config.yaml
num_hidden_layers: 10
hidden_size: 256
n_experts: 24
experts_per_token: 2
d_expert: 272
d_shared_expert: 0
hidden_act: "squared_relu"
moe_layers: [2, 3, 4, 5, 6, 7, 8, 9]
router_score: "sigmoid"
normalize_top_k: true
routed_scale: 1.5
balance_loss: 0.000443
balance_bias: true
init_std_router: 0.00625
lr_router: 0.000663
vocab_size: 30568
norm: "layernorm"
norm_eps: 1e-06
tie_word_embeddings: true
optimizer: "adamw"
learning_rate: 0.00136
beta1: 0.95
beta2: 0.98
batch_tokens: [32768, 65536, 131072]
max_seq_len: 1024
train_tokens: 323800000
max_steps: 4907
dataset: "wikipedia_en"
Below are experts of layer 3 (counted from 0) of a mixture-of-experts language model. Rows are named router (the router's row for the expert), down (a neuron's output weights, with its number) and show model dimensions 0-255. Each number is 128 + 32 x the weight over its row's rms, rounded and kept within 0 to 255.
Before each expert's rows: a language model's description of what the expert responds to. This comes from a sample of Wikipedia text that the model never trained on.

# expert 0
Name-initial word pieces. Capitalized first pieces of split names and rare words, like Mar, Ad, Har, Mag, Par, often after the or of.
router [ 80 180 160 119 108 178 166 255 159  70 129 145  92  96  60  99 105 118 113 166 148 133 121 127  97 131 167 138  94 134 125  74 181 134 152 194 149  83 119 118 142 121 141 112  93 165  75 111  90 156 109 132 106 123 131 158 163 110 136 108 159 141 153 114 149  79  86 101 141 150  93 176 169 120 155 175 165 136  46 165 123 109 145  85 110  82 125 159  96 118  94 171 142 125 133 135  99 132 116 133 169 159  90  94 220 136 165 133 112  80 195  75 121  75  98 142  96 176 208 148  79 162 130 123 102 138 112 142 140 124 113 104 135 118 131  60 181 149 152 121 170 154 131 190 122 109 129 111  98 115 100  89 191 117 184 158  85 176 119 185 101 103  87  95  95 101  80 156 166 157 140 143 115  97 162 143 101 133 105 127 143 139 149 144 116 195  73 146 120 148  69 127 182  93 125 150 105  98 134 133 117 152 112 193 162  97 110 120 133  88 129 105 124 103 104 134 118  94 109 111 145 102 164 148 141 130 136 125  96 102  77 122 139 117 138  93 108 166 113 133 108 112 128  95 133 116 133 151 143 126 183  96  48 131 135  81]
down2 [209 154  77 165 100 145  73 171  95 109 163 165 116 124 118 177  89 167  92 159 155 114 120 146 149 100 102 148 101 124  93 169 126 129  97 125 168  94 186 181 137 103  52 124 127 122 146 162 137 106 138 184 103  68 104 106 167 112 143 151 146  99 100  99  83 130 132 200 148 182 150 146  51 156 129 137  81 148 163 110 135  72 162 154 151 120 141 127 184 194 101 166 140 149 105 113 144 110  89 163 141 186 118 174 134 152  98 163 147 120 116  50 127 131 136 102 197 121 149 149 148 129 189 130  81  75 170 150  84 163 108 130  98 135  91  59 105 104 112 149 116 108  99 204 144 133  93 139  98 102 183 144 181 123  92  89 170 109 183 176 120  87 100 154 144 146 123 170  91  84 154  47  98  50 195 110 146  79 114 175 113  85 135  93 105 145 141  98 129 167 135 114 107  82 140 139 159 122 109 179  65 127 147  78 131 129 122 117 109 130 140 165 108 128 147 129 125 103 136 128  82  72 116 132 127 139 160 165 121 152 114  99 105 101 106 140 128 142 149 165 137 117  96 116 161 163 149 109 136 134  97  93 146 132  94 123]
down3 [116 154 143 142  79 176 102 123 151 117 121 128  74  94 143 199 114 120 103  83  72 105 118  96  96 136 179 115 133 175 177  98  98 139 153 147 145 121 160 140 124 147  27 158  58 172  79 153  92 121 143 160  86 116 155 120 144 158  92 168 102 114 134 161 167 102 136 186 181 141 149 129  99 115 100 165  56 192 152 109  84  95 105 109 190 139 140 144  83 104 133 133  87 105  86 138 119  90 122 112 143  96  76  83 137 115 155 165 134 139 143 129 148 115 169  79 128 177 144 151 142 100 136  76 180 170 186 143 100 126  76  92 130 150 162 117 129 109 110 104 131 106 115 131 167 131 160  81 116  88 145 103 119  45  90 104  54 136 186 117 115 146  90  61 127 145 137 160 134 114 154 164 141  77 135 152 113 188 192 129 119  94 108  75  91 105 120 136 122  94 143  95 176 163 205 136 104 123 147 131 181 184 197 138 139  56 115 158 129 157 142 174 153 155 114 153 121 165 114 135 171 148 144  68 150 133 116 110 126 105 105 147 164 157 137 131  84  97 102 144 170 166  72 130 114 115 157 135 136 116 149 128 127 157 111 163]
down4 [ 92 123 159 129 139  80 141 112 142 165  93 115 152 148 124 143 133 149  89 152 145  83 146 158 156 185  91 127 121 186 133 163 117 179 126 127 177  87 164  98 130 156 122 174 115 152 170 129 131  97 152 156  86 144 110 162  98 108 107  49 187 136 106 108 101 150 131  90 127  91 154 106 100 139  98 134 142 142 120 140 115 150 181  81 176 171 185 137 142  89 110 102 150 134 148  65 115 130 115 171 147 127 222  97 108  89  96 119 117 104  69 101 149 130  40 152  64 120 120 117 166 149 164 122 125 147 149 134 123  47 141 133 142 155 160 124  91  92 101 222 114 160 145 133 138 138  78 130  75 105  94 104 151 150 177 159 106  66 159 149  97 100  62  87  91  86 123 149 108 139 164  97  79 230 164 131 104 105 100 100  92 133 152  84  96 138 118 111 101 129 172 119 105 137 191 142 112 189 156 119  95 128 129 128 116 151 139  83  71 117 119 112 134 157 143 149 133  88 120 192 130 160  71 122 155  97 159 173 136 120 100 126  92 210 147 112 106 135 192 107 137 153 123 158 155  88 128 136 111 106 137 133 101 156 147 191]

# expert 3
Section heading markers. Wikitext heading equals signs around section titles like ==See also==, ==History==, ===, plus mid-word pieces of taxonomic and foreign names.
router [160  93 154 104 148  99 125 221 134 128 162 123 130 128 163 114 129  88 115  89 153 127 144 120  90 166 112 120 117 133 133  77 146 154 161 133 156 109 154 103 131  99 137  69  76 177 117 160  94 121 105 172 106 110  97 144 135  53 105 106 166 131 183 116 126 117  96  82 114 110  49 106 152  88 102 181 165 123  88 131 157 130 104 118 105  86  83 109  77  84  78 127  93 100 148 139 125 102 130  74 126 167  93  92 210 144 124 110 103 130 130 136 150  94 145  97 150 132 182 162  72 152 179 129 119 136  95 144 183 174 104 116 145 110 132 106 187 115 158 131 145 141 113 158 152 121 145 124 144  94 109 143 208 105 185 137  78 201 161 128  70 124 165  75  80 122 111 137 125 120  84  69 183 146 144 131 118 185 118 100 159 149 157 163 131 182 107 128 103 156  90 125 107 127 130 238 175 119  97  95 124 202  84 197 138 123  83 106 129 125 118 131 129 144 100 108 173 130 141  78 114  30 117 146 161 108 133  89 120 167 132 110 160 125 126 116 141 181 119 155 127  98  93 112  67 135 121 150 101 102 155 125  84 128 136 115]
down2 [127 139 172 110 114 143 144 150 141  97 149 150 118 161 151  95 108  94 175 184  85 148 139 149 147 110 150 130 142 143 115 100  71 123 132 178 127  92  81 175 121 128 138 101 158 125 128 151 184  75  77 192 138  97 174 127 142  75 124 101 160 105 110 150 161 145 162 129 111 186 160 114 112 160 162 132 108 109 148 104 123 121 177 139 116 115  87 108 167 193 126 118 119 125 113 145 135 128  59 145 203 166 184 161  98  79 166 112 168  87 211 134 118  97 141 147 140  34 112 125 177 131 122 111 109 185 101 116 108  82 107  88 174 101 123 179 151 136 109 124 159 179 202  97 106  50 195 103 112 121 121 126 184 142  98 124  80 131 125 137 112  93  61 149 142 153  79 115 100 147 117 125  98 122 118 154 111 129 115 205 123  85 140 118 130 120  76 105 110 105 114  71  78 124 130 108 130 122 101 118 165 145 169 155 136 135 146 126 131 105 130 108 100 115 143  92  75  83 119 143 169 135 120 123 181  77 158 202 115  85 190  89 127 108  76 132 138 185 182 117 106  68  83  72 171 124 147 129 105 111 162  84 143  95 135 127]
down3 [ 78 192 145 159 154 154 134  93 143 116 199 165 105 141 142 154  88 151 141  85 104 119 122  84 212 151 130  84 107 131  96 171 179  95 130 112 129 190 133 170 117 136 107 146 134 111 151 160 146 126  93 165 151 121 145 154 117 134 215 138 120  72 108 134  92 145 155  91  87 105 135  74 100 156 120 147 111 102 184  87 128 130 150  45 143 148 147 117 150 133 147 102 153  95 118 100 106 150 120 174  80  92 113 151  82 123 200 126 105 132 148 193 134  75 128 114  55  96 147 163 161 154  79 119 102 165 100 140  70 112 154  91 121 158 102 186  93 124 109 145  87 164 109  60  92 139 116 146 165 155 144 192 119 107 103  87 143  75 109 152 173  97 152 117 118 166 108 127 124 113  92 143  51 143 121 167 184 115  69 148 136  86 128 104  95  86 171 161 119 122 107  94 102  68 125 166  95 136 128  97 115 105 115 106 103 182 128 116  98 107  84 152 130 173 135  78 103 136 159 195 103 208 164 110 139 134 182 200 124 144 151 154  86 110 149  98 145 130 159 107 137 158 144 131 152 166 139  74 127 124 151 142 148 116 121 160]
down4 [150 111 132 150 167 135  67  60 117 177 149 177 113 157 160 105 137 165 155 119  66 151  99 165 129  79 139 162 127  94 111 105 126 104 185  97  96 184 113 203 131 143  95 119 142 103 189 106 103 111 119 144 178 157 131 144 102 117 145 139 187 175 155 145 111 175  67  81  96 101  82 106 103 144  98  75 160 150 188 132 126  80 133 127 132 167 152 130 157 164 157 113 138 118 138 122 150 147  96 168 102 137  96 155 113 114 154  92 150 119 149  88 171 144 170 125 202 172 114 125  97 138 128 139 109 118  93 123 131  99 114 187 118  92 132 133 180 191  76 134  67 162 166 164 119  90 143  95 149 115 132 113  95 137  58  90 104 128  89 120 153 150 121 122 147 134 124 176  80 139 101 138 142  99 145 155 128  89 175 149 178 137 142 115 163  94  22  84 104 101 139 146  71  73 145 133 151 140 160  84 102 111 143 112 151 155 107 122  92 147 165 106 100 109 104 129 159 120  35 150 142 126 128 167 105 176 131 136 112 143 125  20 119 133  96 126 107 165 151 138 127 141 152 130 170 144 162 165 129 144  55 126  90  53 156 107]

# expert 22
Name-final word pieces. Lowercase final pieces of foreign names and words, like -ens, -son, -ki, -ik, -es, in place, person and title names.
router [ 67 102  77   3  71 163 168 255 123 131 135  75 161 167 117 135 112 106 122 142 152 130 145  90 146 139 189 133 116 166 128 138 136 173 181 121 152 101 116 153  99 136 138 140 137 163 114  96 111 137  98 157 116 111 135 179 169 105  91 124 130 169 106 130 159  89 117  76 152 175  71 152  93 114 135 147 152 154  51 102 119 118  75  93 154 110 109  90 116 122  94 137 180 103 162 118 100 165 138  24 174 130 102 119 227 140 164 114  89 115 162 112 138 141 141 132 105 168 133 147 109 139 149 107 122  89 113 150 150 122 159 106 135 108 147  76 228  96 143  93 151  90 104 163 101 101 130 119 138 125 109 140  94 137 110 179  49 160 145 137 136 141 166 132  63  70 141 168 133 185 104 178 165 141 198 118  98  87 107 126 140 143 101 138 135 144 105 157 145 158  52 158 109 104 121  99 134 126 132 129 170 120 132 139 136 108 113 125 144 124 149 101 120 134 126 154  98 187 130 102 138  97 117 121 174 107 147 127 126 126 139 151 161 107 126 115 130 152 129 140 132 103 162 123  94 126  78 152  80 127 141 106 126 161  93 112]
down2 [153 154 161 127 177  94 142 131 149 123 136 103  74 129 119 119  75 146  79 140 135 125 101 112  93 143 135 114  96 186 151 135  96 191 170 162 183 126 134 144  80  96  46 131 115 130 190 101 158  78  82 171 156 104  83 165 158 109 108 180 100  95 158 217 146 144 165 100 109  85 128 165 112 103 114  83 198 116 172 142 130 174 162 117 133  87 157 111 154 131 213 120 130 143 114 163 144 126 115 187 153 152 118 106  99  78 143 168  84 145 141 125 105 158  77 111  97  49 168  77  91 140 111 144  97  86 143  71 125 135 104 169 159 127 105 116 162 161 110 163 157 135 101 143 154 116 166 114 112 178  69 143 107 132 174 159 141 122 182 148 101 101 109 149 145 106 159 151 160 133 148 163  84  87  81  57 158 124  99 158  91 145 163 152 118 141  97  25  57 161 129 132 167 126 102 105 110 141 121 111 160 117 174 144 113  90 146 135 140  74 134 109  95 160 154 131 109 110 143 151 161  90 119 123  55 114  72  74 182 146 123 172 139 155 109 118 123 148 146  82 168 128 168 138 150 145 105 123 130 141 119  84 107 135 118 124]
down3 [146  99  78 134 101  95 119 113 151 141 128 100 148 130 194 128 160 131 115  78 124 118 198 102 110 172  87  68 198 107 129 147 145  85 168 138 110 124 143 111 116 145 116 131 115 108 153 192 122 117 131 146 158 123  98 112 125 109  82 128 143 151 136 126 123 150  84  64 108 116 146 153 134 113 101 160 192 107 169 143 110 141 126 147 116 146 123 147  81  96 180  83 133  87  86 176 101 113 150 116 169 154 132 154 120 157 139 136 158 140 110 120 176  78 137 100 117  97 141 141 125  73  99  84 105 122 119 149 171 180  64 131 154 172 177 127 164 137 121 103 109 127 188 167  90 115 162 170 102 116 105 161  99 125 154 143 170 116 156 166 124 127 160 165  83 203 125 151 143 101 143 111 136  75 119 137 138 144 199 114 118  72 130  72  68 109 115 187 110 108 136 169 104  78  99 115 118 168 156  40  92 244 111 176 136 134 143 114  74 118 180 141  76 172 118 163 106 145 181 131 112  84 146 128 149  92 115  48 115 148 159 141 163 152 104 111 119 173 130 124  57  69 111  97 134 184 155 141 174  95 124 158  85 135 143  86]
down4 [165 139 100 154 103  97 110  88 110 106 214 171  94 102 157 136 174 117 163 135 102 180 120 148 131 131 102 162 189 173  89 112 108  76 154 120 133 119 123  69 100  89 108 115 122 138  62 108 125  83 135 181 102 126 132 150 163 146 170  78 137 189 173 115  82 103  86 142 132  97 165 100 158 114  87 116  89  99 194 155 127 127  90 168 107 154 165 125 127 104  79 116 130 109 107 113 136 100 173  84 101 147 162 121  64 152 107  87 138  96 140 143 115  96 116 146 157  80 156 103 171 123 191  67 101 206  79 143  96 131  83 122 107  99 115 128 133 165 144 163 149  49  75 158  96 130 124  91 130 110 157 200 114 112 163 129 120 107 107 115 170 142 169 109 131 125 166  65 103 141 109 159 135 165 130 177  69 154 110 163 147 134 122 100 161 102 134  96 139 146 167 172 125 130  85 160 125  31 153 103 104  80 126 147 174 155 133 113 153 133 129 161 128 142 135 111 145 169 116 145  83 132 141 169 135 137 189 184 135 154  95 128 127 137  70 131 159 180  82 138 163  90 124 156  83 152 152 117 132 141 105 230 115 118 101 109]